{"n_layer": 8, "d_model": 192, "n_experts": 32, "experts_per_token": 2, "d_expert": 64, "d_shared_expert": 128, "activation": "swiglu", "moe_layers": [0, 1, 2, 3, 4, 5, 6, 7], "router_score": "sigmoid", "normalize_top_k": true, "routed_scale": 1.41, "balance_loss": 0.000245, "balance_bias": true, "init_std_router": 0.0147, "lr_router": 0.00098, "vocab_size": 8192, "norm": "layernorm", "norm_eps": 1e-05, "tie_embeddings": false, "optimizer": "soap_variant", "lr": 0.00501, "beta1": 0.95, "beta2": 0.99, "grad_clip": 2.0, "batch_tokens": 65536, "seq_len": 512, "train_tokens": 303300000, "steps": 4628, "dataset": "wikipedia_en"}
Below are experts of layer 5 (counted from 0) of a mixture-of-experts language model. Rows are named router (the router's row for the expert), gate (a neuron's input weights, with its number), up (a neuron's input weights, with its number) and show model dimensions 0-191. Each number is 128 + 32 x the weight over its row's rms, rounded and kept within 0 to 255. Numbers have three digits each.
After each expert's rows: a language model's description of what the expert responds to. This comes from a sample of Wikipedia text that the model never trained on.

# expert 12
router:033184108110140110098120131120115157197134097125119085146077042155174132128091119158180148171134138099108095128077174133190025083160119140146207142131127157124156113131111109128129149143146192126135115134153127189115127163126155102116114146120171125138114108108170119157173151116169119114121106116098122124126110102152078132141124137132153117123175119167148126104129138140091132114008153131139120134153145126130140138137163114140073133103165136069116077125100109132176068164183142170146125097090140088077116187091146165156065129081107175158107091120055163083118166112103113088
gate0:071123119095093118144082106156119134162160067147084079172160108104106129179078166156159117198089143120086096146136102144126118155125130182172140126129113201105147097146127178136134182146126121137145165175125125189136144059031115123143062109159197115153182120146118127198141138139085134154132092130076104117124163127148114144166095172109117110126130135164183076100153163180094160129056170137110134158184101106135124124101119095039183125143165104088150125150140114093079137164112148127120150136155158125164143084148120133148125140075166176069146094111119172135110106106099123076
up0:086090083123097160137154101161145103087074121110212158095132134159098191132153133111065158112131070147170152071126167098152124138137134143153088077094142094182115140141166178086158119102132100108119139073155108079098152146099119154087121151088150073204148168125166149096106099098130102139181144146068177105164079148107119155136172151167125076157120122122154129086158116161135140148075182119136115151069064113146144158124159133160138128132109130119190158161075142114115170078108119083089091099103142156151102130124124114131177059122102125144141125171182193204130094114162112100
It responds to: Common noun/verb stems. Stems of everyday English nouns and verbs (land, water, support, prevent, use) and suffixes like -ing, -ation, -ment completing them.

# expert 10
router:131181145123182115133140164090185125120101162055149136107092084114182102150124083086126157141067175128178131116126130138106124129077125171219125127109157127160152105121107146134170125112161204133157108129130123128108129103093148116119112170125156133177127148152126102070118146136136154134052134124105166163207114049093143164126165086159163108075110117125149134156102135157129086190093125138077082110099119102094166130094122109085179115142064060119126084109128114134129159090189090143057053118174140153133141152132152124077144110166137174163121106165179165147137065138131123089
gate0:163133103103127110088122187153173037088201143144078097108162126146176130112148127100092145078119145113156163117058117125126164122121129123183156150145108101193130125072131154158156118095173160143168079151158125083121131139130119128121119135150156112179142152211163090115124121070131163187072118111163151174135133111115043206105084106134097107079121096097124147120126188138073100171104152092165085119092136095070062120099139108134140076095134167149113040087111103121134099108112113145121128096156162091133123132117142093096115171157122125148151175160160186121086099119138114127
up0:136100111109102180140123141130158106139122137113060068155105135143139115097161099070110115187095154108099127086143103126125165119101188174150114109152156138183174087148130135149107078134107107157170096068178077057128134124143160106162111095075194097131086238133174160136125102099076110158118161129137097141119129140098124137088082112123118108180122161086121136178095069197070153124166127181186159151138107159092108182165117152139181088175066110136118143121160150063132090066161121117132092090104125165081147160161127125129175158121126140140130113084113141141129140125128165087
It responds to: Name-initial pieces. First pieces of personal and place names starting a word, often in tables and lists, such as Mar, El, Al, Flor, Man.

# expert 31
router:103156123053083119140128099107201140132104161153148150130078135135129126146157080075169153155102188113121150107098110127207130088117100044131206115128150125120143062129093100130157150123091105042136139128157147229152124176114135111155148148149163172138037147099142181129140160151108122169087123118107141125153139123123149094129142090204143080152137128125153158117123199086119099080124071118159052148174185126118169143077136128143146077122108101148109120125150129117128089085133106172107138091067152094092160128151075130165113142131151138152100105171111094153141114134139160120
gate0:107132095127127096060122086126190119133149090099103153096109132159169104099123067127119135170152083162079090125110104127180127094177119098172190120049114088105100140175097179098181157125128107136169147161141146097125137143148135157162158141139117157157119121100084111103100122205122166193129141163129143072116124150094169141160069079138111194143156113133146093108090145141140136127127136098169103106142153107128125190095174143106079143084106192164107154088107100166139134176124143151148116148157139104111112131203047127127211172148151108136144132071083112163046170157131155151
up0:145126110082118138094119129103122155121102134085174120146140152136066099147211131135119195177078057101013109217110162092143121161172091122104168114076135086134137144166091104131151092106168213120174121103117095097152134180172118102113132141172136118094101159134119082117119183156084095147147120079148149124135065103130157103149125152130108133114099158123176140118115057147112083114188118087104167116180143123157180106072136145092134162140084116141159149108160180114133122127148162096142147141068162108142130147104057130074087102119152169110116107132130097109154118159172110136
It responds to: Codes and math notation. Capital letters, digits and symbols inside identifiers, chemical names, and LaTeX formulas, such as DTXSID, ENSG, subscripts, braces.

# expert 29
router:154158138161111137117118150236160105152118174091192146128113136098132140149169099131071143127106167092135126165166142115146082149088150126116157121112179192110152097136121112181115131131175151096115100152147110086087066085133117090119114133068132141150116115115160089083140183145101134129018136135098140089124128160177108142137137076136140110145158198162171120111109133099084132185130090207074117107147123120157118100123171141131116079091104116106121113130155053147113135138156155129101142123065133113144160117164137131167126093216116138091135116164097117084119087148236111173
gate1:150197146155120121103101158181131132135050179105091118095085165118101135131107129111145075159115126134132131175124116136110112107081109189070156161119147169188118112138123161116143120177160148150096119113150112143110109162147097088161060097118139126104146123097174182085095131052110112120119129108192109146108114159186121141165130083159121135130100153180109131139090093148055106136152112166097151170120135112075039110113122113120154086103091157107140121127166125130160161125071094126125176091149098099132077094094120174166105093144149073049160177151177098096117130130055123215
up1:110110125127082124164118159167082153076099151196120120143157176145107132142087086102068147075102141110161133149188060129099132103184184123073124164128146145147110175099133095118106081172112174144121092147177129169112099112149155100061175106088110155104107145094085143163113185104170130141105107110141089129131096088123149096137145126110132193103108153115151189132112119210071124197174074094114174077154135109145106196096189112148113100136127129125074129134172113142123126172186164144147076085100142095123224118135112112139134121139125150155187152109132140104155163124145115160
It responds to: Consonant name pieces. Consonant letters and onsets within proper names, especially h, K, Sh, Kh, Br, as in Ber·h·ampore, Mc·H·ugh, Pal·estine.

# expert 5
router:069149194081153104102051138144120106130176129046115067145148136136102193166137152154131132138130189156114125093147133141140107063127126111155156135118171154129145172201106094151130184138109128112123056187115157119131165091133169087162106134136158105151111201155185077103126132182117157117124093146109153146156115136169057150120227096140132103102104119134164115119107126108112114138148193128130091119123167098104116124116150126122093103133125090102108136100067103188105074167088111150095130129104093120120065113090132173130137126158081170117105127138146161127049157118195079126
gate1:113135206146116115111130108086128133149080148095144147154117092200124172113222148110118114078100104112097070090070169106084059089098122143147093126105170104103081186098138140170141055128206151092075175159107165151156131141107132089123095181130141122151147146100140127124106159091090193071144107121126132117152114124180106124149086133107055184096091107109177133079101127120109113108128120165133137167132170142183132118158149084123073143091195108125101112104077120133134073152118157089087169116157144119121090164135094114180121114133080180157100188102136153132113158133115122113
up1:175070134135180164131109084157159109099105061195082083157079168111145110078139196120152135102058130137110178142126166098098085198114119055146142114119150156129150112146069164098117101107162155097109143112101105160148151130095196138145148119077081155161176097161096120147112096191164186089089104149144137101095114137091136169121130129170105110075158129082127144190140187149125147109062131142132157136099131135138179133092111117061116110139118162109154130145122174097102101121125200138130177134134160125104117123174121091168204116139124177150145123143107188142143071124176134120
It responds to: Locative prepositions. Prepositions of place and time after verbs like is or was, mainly in, also on, at, into, during, as in "is in Paris".

# expert 14
router:116172126194122020075171137119150145124130102088141058170130137139216155118142086116161182178145130105224185163139132075114065106150108119151149128118149145146123110177108103108190137100048142108091134146138121131099168107125150146095073129120142087123135166141208190157072165162092072085086073117134156103121119103128115103122125106158135109177136130114090123117107170135079145153097108137110119119091071138107180137102155139144158139122147075095126136084138094122205134152127149143117133121108107133093167167074056115155138148163161116112118121133108133111155117095140095140
gate5:170115128179153114175153144213084169137136064124119137143169127166139108172104086138080104180150073142177130120108090061156112156210134172168143127131188116103143109199160073081146088131131114158068112155188150096107109113134121153122122122122134088088148167053169104176104123138077117130137111119134108132081151164132100132101138075146174127134104195117157080095122117124104120146115096126067174158160139114115119116105163158131147111165112125098149143163179153120092151152179101165147141158135178193117150140152109115089175113175094150082162065155144124120145143056115177135
up5:120152123196154136141136177136115126141139106116116158114114124150147157142180105156135168094075117198223091188126194118181095123163161158170124148133121114142088150135133113138092090138069127159088162155110153165087098126120124174091156111165167119130119140126142141175111122103174152170099098084122102067080069107139120140159158107092107059118108116141165115119074196167117162150136123081125141149104097057071141087097151155165131089087098101116186145132138227102097086045158156123123152124110135153094130102103048109164143121128125152146148107174123085148148119109164123114
It responds to: Sports and infobox terms. Content words and word starts in sports results, infoboxes and tables, such as Final positions, Top goal scorer, medal, (age, Championship.

# expert 1
router:098141153180091121059109169121174106064089094119111060141116116124148132139125093113121149143099145039124099156128153122116101094117110151158157153117170138115095102185101145118140148169107165153148061126144177118127149111187164071119117159104182101153136138133094109100094162145107115152105095098131124162162090086168042165151110090146183079098125132217083134149110175171139113120118116097124128088161096121183183159123144075164109099117142147118216165169164113139117133106166113141112118114096160158108164166093074147116094137161111150081084140141087180177166135064144110141
gate5:110129154158117152169131118127092146154105057181136094110121104151118133082083148093074113130084134121108076153140150141106100144124081083130088146055142132102115105119131145134114099128053153200090118142102110096103088139131142150161190135096205075154134168155086120080093148123180152159174164106156147124145111080159128112140158092133089117099157123075119066132111112140115077164094101057135123153186144147130089174145144060176123106144118110147138165101066121184176172093186168055159174089143163110137150136108104115164099128104090155100099132160077159138113163079122082122
up5:070206127169072107174110164126134147125156131139105110156142190159124020126089168096127169078123156147151117087176147079105178144165172147120111141113123110114114102115156133140158132124141152174172084140165193153123113174120108070141126126123091135087129165110125167069195150194109154147136148111098089152139084106155118084062169109110070156169170091107133123137115125115138148095100144167109153100117134129154114100166136138121123115066146107127093136104102102127156118182098155148172154101115102115158123195094050127136146079109106131138114204078109144061174103122092075150
It responds to: Determiners and ordinals. Quantifier, ordinal and modifier words right after the or a, such as most, first, all, part, some, ex.

# expert 15
router:044119177078099105170090092129095147140111136116156138123148127121137141146157111114140150140151152122070187179179082134150121120116181104170204125070162130164158144138077072155102120107076160120065063120221159162093143147084148054151088163100126171112129177156091105109063093132166132141128122118124172138108105114125081188091153102137161076104163137148110125138097158144116155134098105137120139143160136084174124119120130092156138097111177125132170132132186069143164137121184123147069131102099068110155180114087115140142039127130135157102100103172150094114152133099139130102
gate1:129127163141186079136110097161112128109128146086123165112172168127152145120196186125128158183111094125029165159217114121165083171118127129144097108108166129105150192145122057136116094115168147149196116109111158171131105092157100084125108142109141137122135107134091132131108142091102079176109110116145090137075134018134140127168102126101149138168095116127115110095131064147114181131156077153146182194156113123112117177140116116203105100155102117162149084149128121122201135137180124118093147125127145107103124113153102159124066186151164144116134114179129101104184166146171142091
up1:118200099152165107073111156101077113182138139168161083139155131130138176172142093136127152103126155151094134064156105134052163146144074163153168175157100097117066197102171183096142158125130082128085157095127094063128155113148141183156136123182093116114093169163122142104102182088105170143118118087146219078144132109131120124117117143150103119079134124090092102124121087155094118106103158084129144072141115160138154109117101105116107156117196080100131156104156077186116115082107152128125172119142117118158113078135089096171135092137072127169146141181148215099100146135132126097
It responds to: Years and dates. Year digits and month names in dates and lifespans, such as 1966, 189-0s, November 2011, plus some nationality adjectives.

# expert 7
router:152122136145161098151107085113124163075161140125102119142106146096134147112125113097162200106196138085122115098119107111144084123096113150230166146157143138118149101141120094099139119157168144150097115121177106143080112105126152100138108141122116129116156163137142120176160129189093079124143172151109154144144092125141146169161146113143084105171175148146125178110143104156142097110114163124101111120205096132160237164106142034184110122098131124156162130134082146118102099166090091163072082119124069149084159164083149147121080134126073114127107109132089162065083122052181059079
gate1:196148150148122131170137113083056185098129184079106118151142098070195154154150113082136171106175112116127133130164131072086120137112133138143195144135128130186099172109142152134146118125158127083123100109108100045092143086168116109111115125141135043131154170127159086121149116137153083109145186136090107146092090145128171154124095170131137072124200144115139068109074149154095131124125136139110162059121085127072123130081143098197114139180135097108117135105139091084087116120122143141062106137074082150151151117171168175095135123200111106137111150076163143156074121119121082148
up1:103101151185096100178124070101096192094122146099087124140148111053166119079114140106174109146146120116145124159156163068080151138102084142136187121093153161126096102120171137088127165121136104121122098208112135084165141105124105065150112069094153101093114124098190117184127095154154062126150147128122198111108116171142121129134129164117132130191110180116110133126143090131133149135152090126116178083146123131096112140072137127135150114114105175090129197157176066062099017120125154123125082156105080164126147094179168101114112097178077118127090118101125144133119174095152115149
It responds to: Inflection and mid-word pieces. Suffixes and inner pieces like in, ed, ing, g, id, plus participles such as known, received, designed, often before by, to.

# expert 25
router:135113148096132103092107118115179168170101133102153076190145051133124167119171105187133130135156161064138138131163144162193103146091124116154107189055161149175120134146110134134205112094097107086150192116129142119098123078150166135130089189126121205124068125082150134094093136134202133112118122133084127077142148137198095162135113082224115097139161153170164132129139082107131098128126155152074107086133136144143123148131153111135141103071120070099085094155105095127146119131159116146160107068124163126080168109105057148089150198156159116135119103136125106116171105117123116139
gate1:124103144131130097141109132173142164093168124119117120160133152127136141158150134110137104168080149081108097118111121104100123148142104106093064190093139145129108167123076080128145118103140085067155163065135170158124068087143144123146156101116159197129093172113144143145066142158177187133232167136068151127135104154097034110064111104162081138155097180112089092159118117102095160140126145151147122095151147097094112103107101167118113123079154125111079118151162132078141101089089106070142126096188154157080138144183115152130110196136186110187126104087102117149162154182148116088
up1:115118119149219106125133099139081124099099141136100106168135105150057152129131100169167120144096196075119099154104148162122135146105154115087164135093122090129109082142132091154141112106103222164165162098100085127131126149121141128086095139110118129159100142122112103138146155078112100137124143161117088148144170168150132098040109128135145109101121092073142073121146185120060080155101134182153117199111119140099164160126138083161099170158072141085172098181083124137080142154157173089091124094127118131199115190117159149149140088114166158152119153116209150079122098202161126116
It responds to: Non-Latin script bytes. Byte pieces of Thai, Japanese and Chinese text, plus some capitalized word starts such as Th, D, Int, Mag.

# expert 8
router:135119147079141108132080158074185121133101155111179139111101089105141193152168128109127190142149093089191093064146128158117131105128070137148165133083131100149211109144096088156111187068141104037082127153140115210141126115135150153174133165125167170131165137118102107162154249150141136115101164089062112116100120123147143113123143083138173118097145125143046136149113166100112132123139150157106122141129137059141129187104117108108129089136129116124123155117147085145137095096120078108134140116098107143156107157135104136161099104126160123064077176165111126138074064117177132134
gate1:145152139125134126116086126145161135111143125143108114189124164120153085057110162113126203094151100146123104138167092133065148168133100156081062091079170187155155077119136122136125135097206164124131148176145131130160131183196129109163114109082119163073168184109087159139122173169068158183118124187103115139089141112147122079175138100175153175122095138084128124153151165139120174085095179130128165162115154088113074163117100142114159090142098101153098118147092133122156159162127124098129144103124167136094034099119117176080133137121202128081105157162148154201128130142128085120
up1:095099135149080102093123076161076148111110113172096174107092144060086114150138116086101193129167132106145132135107112115143128146145097107083154110135136131145103112138092090197181164178123116132128089119155103076184150085120131137091076166123195092069163127140154138123155152155103172147112121105060103138142174132075136072145137143136149087148159144096053183124170095074130099072103070112107171132104077118173163160142127104163115124172121123153100130143082115080134111168124102077108070140130102154128078164095173113074143171109190095128154100094102100177114189100102110158
It responds to: Capital letter fragments. Single capital letters and short pieces inside acronyms, codes and foreign names in lists and tables, such as E·C, PA·VN, SO·D·A.

# expert 16
router:129149126131115072142103140165127182197109108109176082094095121116139153142148115115201133166127154131176150098102078136114094117118109137109113144100123118077156122175111080169130112104109123145084135148134185145156208161101149099118111144106176170137091112161178195115149167101154117113130139081088163112091083139190123181132102137149167095088170112156123137076068135129097073099079097131142136099168102114192127182136198100123090100136150096118160096136145071130151081142138119144100118113081085172088210131135080132124126132183061154157099128139118210161168113129108117181
gate5:170080136086120137119121171163172222165116083081100085134100128129138147066149111142118111166130142052167122104132146178096146109086112124110114136125131150080062106198126123141100098153130170131155121091147128119097183115076080150101107126094175109142076116082136131097133160174160090117157154147131167115204118121210152143079155126092150118105117096099169124114066151141214129092162127149118181127150129140189119101135115167110164112084116124136120077124162143148192144072106113087167180127055125113143105138124093137153134190157084077178124116090128162137141175138116119114
up5:076106133096113114107089130035156129034183188109103129168090192153160050138141122083120137136125080121084069135102140076092120095085111112090125074150157162166171117149092168103137142099105137155126159111153126151082134123101130128082139122130107143130093151054078110162090129109118165140103174104135106163167157163128080128181154101174103112129126164128142142145138125099126169073086123139158120150097106137106146124155081117166125105109136167141072054089129133132140156134089156132183155135141014152139141150084119150082166145057152103128093142137155103124164147137178155135
It responds to: Institution and role nouns. Nouns for organizations, works and occupations after the, a or adjectives, such as University, film, team, album, footballer.

# expert 17
router:106109213084104118087078083120129097202103152146147135178116141093167158067116139093141108191075110080092100154192111105112158088105119104152141172148145170135120087188123115121166123063116123103122192133120165129152171220091153130128128150127159109187126118163108111092111106127136092098084109163135189079076105089169137123109156120145088146139149137146121164169130140190094158150112157124119132111116099126192202199124122107128103146153150126086144071138119067130121098137107164164120094114117103120083137139087111144082101128174102159134126076124075197100173120095122129126
gate0:078054159123122109154088170180181119183092177152165137166076122098146151127131146102110113160196087126098103161106076133122127137159172148167115175077091143086115109202154089130116116070124148133106135176111174093133101149173151139100072118137153116195141034124131084138118080122141145160093030143140155130100151143133125151145118117102065112080178173157100184168084135184074151146131118143127170120074089127101135131116148182116125169131150134096158125125140108139107158075161152123113107089142121134075142143077137078114096105115154119166177122183111150115159142155120168122
up0:108183114142128142109144117092156123164124126113097098119115096135178149048117054102106074143143098104128108091167097152132170106128097083142112180170198131128071111167098169095127098161099099159116108105088119032128123174146112158145123093062133133115101134151117149168096159125093166101132106062136160171111150180120142097179147102126114100106115060096080115146146130129104137105157126119104128109114140113098150140141114096158106163177128136102116144127184141098068056113100137104147112060106163076104107100088142094100143173154175135114107134100066227208159102154143109171
It responds to: Adjective suffixes, nationalities. Adjective endings such as -ical, -ic, -ary, and nationality or institution adjectives such as American, National, British, often in organization names.

# expert 26
router:145169196114120101139094061147129111134123116074120132127134128131133147077161110096130162148117143125122074076186158117148139069100137083100132168122187119117190125082089119098136113128129186117129096144134173122112102132138165109163101153117106122150064152177196148053137167114140161137113085133122166132113117121111099157128122112168165058155113144163086135173129089187086099122117050175116092130107161126171119100130178109105073118143046122143167135117136065150152082177140054106128084131134069128105137134199101175152061137105177157157129148139094146179079125134159103116
gate1:151107166132169153126139132122192138124150127164098117178118156115107092140142122109153138115121136130130102151164110152145176112096079195110073172123073083158120110133127065083120113090159173178130118197174134110054162187210180118091127079136098141068132108153229097149079142113153164134102094127108139081108145162172094137107063092160168142111150111142084145139192087149184084097107130133113102138156124120117141122127143150136168112113154128081145160148065105127140137120112130105112089086151160094135137115137161129114078095134159147158154118131040108163109144210107075168
up1:162075159162136149143085101151186128116156176095099142128133189157102073074079134110151160182123181095128140124165136125148120092145135181149094144084125136119127124090155092095057119070153131096117150155209199102130156114124142130112117128140089145119122153233134168111109113138109097144146041122121143166131115145168133146096129111102103111111105121163136102128114139153201096072117127134189144126143165156192161150133112070163142098077136124138116117140113182092080075135151122129118087133083175182109128157178132136083117145115192104126160122139099107133075116233146112115
It responds to: Sentence-final punctuation. Full stops fused to word endings at sentence ends (s., y., ).), plus line breaks, colons and section-heading equals signs.

# expert 4
router:105128143146192127126144168184196134120157155071137086134163108120136123149155107123202127150128156141158118132110120136100143072186170094124146123152164142114133104121096121142138192106068101131123161113120125106054137173206133156177108182127212084192126117068111113075120159125117126127105094179107139123148115107148101072060120090116160103047166150090123137108128083099058076162090127122146106105158104156141146137105143125163154056095141144104125142138138206156141129173162060148097098062141153073118103143085110124168137105151127141101134088125150081112158139156144094138
gate1:111179095153185110101154169187133126136165141116158120178119119120105124152158077126132120138116169113105101180134106120103117116114094112117125134102114165128104153133157137083213099156152143185105095136102107135120051171156082168119094120100198071161118106109123130072128136099090194178128125092101135182135198124167137144155084106169105099062132137124166106097096057146101104105088183107140177171155188232101147102139148155148140111095082088147140146079110166143165101140145126102114098191121145059128097157100092081099135156157136127120086138150164125101129175137155117085
up1:184140121105146117152088152136093074097154152174112099120121126147176139159161135066127152109133140209145136122122110148097134118187185118145121141112134120142171097079133145122132080171115205077183178086108138103160099112182129113052140189162175133067094159137157125162152085158115085137100172154166152099133078102198124147142171131148124160108145093098146091140146167142108095144097147057156089133118117129123170101099095091149208161130133100180169125153149133074162126131149148096126122153087206158099101119126153180120102194098099080143091110092128128129118120151135052108
It responds to: Short mid-word fragments. Short vowel-consonant word pieces just after an initial letter inside ordinary words and names, as in t-ut-elage, p-y-ramid, P-eg-gy.

# expert 20
router:088188172128125110133118189118142173173173126112180109175142117102165123139128097204165129144108136109098157132112137132138147169124090090135216110062149115140138066127133070154170103141042178089097054135149145151094137166131167101138091109128131066116120101115129104102103121112161093144135134129123121130216162094135097141057148093138149139190110147156168160078096128190106088112143127106130160117154102069129134115128180083124062131096134088101151073098111123141130147173109142175109145103146129138131190115083133152135129144131135135118107055133100198100091123123106060171
gate5:149156134159113126094130186089101140177102116127145077148168093085141123131143163130151116113099134097108086142161111145209128115109094155125093137090122174112126144136159055149153135099092102047156115128157107062212168190095088121082151113045111077139143100128145104161121102091113106159188149085091162138088095163105167126110148105091097154161118139076079139110165145090131102145150087110088123109180118091152129098132162155154090181102134181147071057083092103180143188122104110098116142130170116131158147113169047121139106103146139147129088147180109114123106086128143148083
up5:096180140115078160102132110157141149193103153160143063082128117112171089152132101095149075122178105146087107138217117082057129141138157086206120028145159151132112160111148183088160134156135182144082115120165145112153134091158129127150085146114107162063077118111134114126129194135145184127089124154127129112119115154185086094103129127072123126151139105145115086107091138156120135119132105102135078141095130108145142080142104162179203085105107202110137169182131136108146100161105125059126115091113090088145134123140153146145119166121195149104171141073152128175143124144162090137
It responds to: Past-tense event verbs. Verbs and verb pieces describing actions or events, especially past forms like made, won, released, died, and endings like -ed, -ated.

# expert 22
router:112114134108127102093125145129112137147141099140107133150108109100219140081101079171138146165102124125184068133089105165126074133108117116144169143111120159146129103162133130160127090133138130113118175107174151099137147129073133094143122164160163160179162159138171215123158205120173123104124124099101113141114131137176097177126121114123174103095206207175105125143104139142113116111062129179124093096138182107066082106101127091104122136132125095059189092130101134101151131215179143139114092162116092173171095088139156148195073103127100178097119099090074140095175117113150100150
gate0:109127135090111135121160141160070111098102092115128156193222119135136083157149146136093081163072083165148118167131154097155151124115176097165128148093126129105089141131095152153155129072143137089111116126158119085093118118128160125081083114135159112159229119070153099152121171127095137106048113173146124094144190090141064102142144166135140124101130130114168160130098115181104186123085212114137125131098173129098067138094133095132065122127124136136171090131154089178157157140134142136124082073150096144185118147105114096159188070121120184133126095055132171146137089166144112127
up0:127156126134072078130115122147130124122089176165178179129092172162100103147119157136132148120153178103190155141093170169141129121096122085111164134166132190096140111164098142131110146131030149154124129163112134095134132094150111150149100135067138164083188100148091126086130181221143112110123114164158068115119157093171122127106210113106120149127181098122127147151122119089116118159136117084082130155099162105074148125116103181088079129172067170156070154112099153163157127123160152146163119103169139110132135148146146120166159142156090177184089140062128059139107128152041161148
It responds to: Plural and name endings. Word-final pieces ending in s within surnames, place names and plurals, such as Le-eds, H-ems-worth, Nob-els, ings, ians.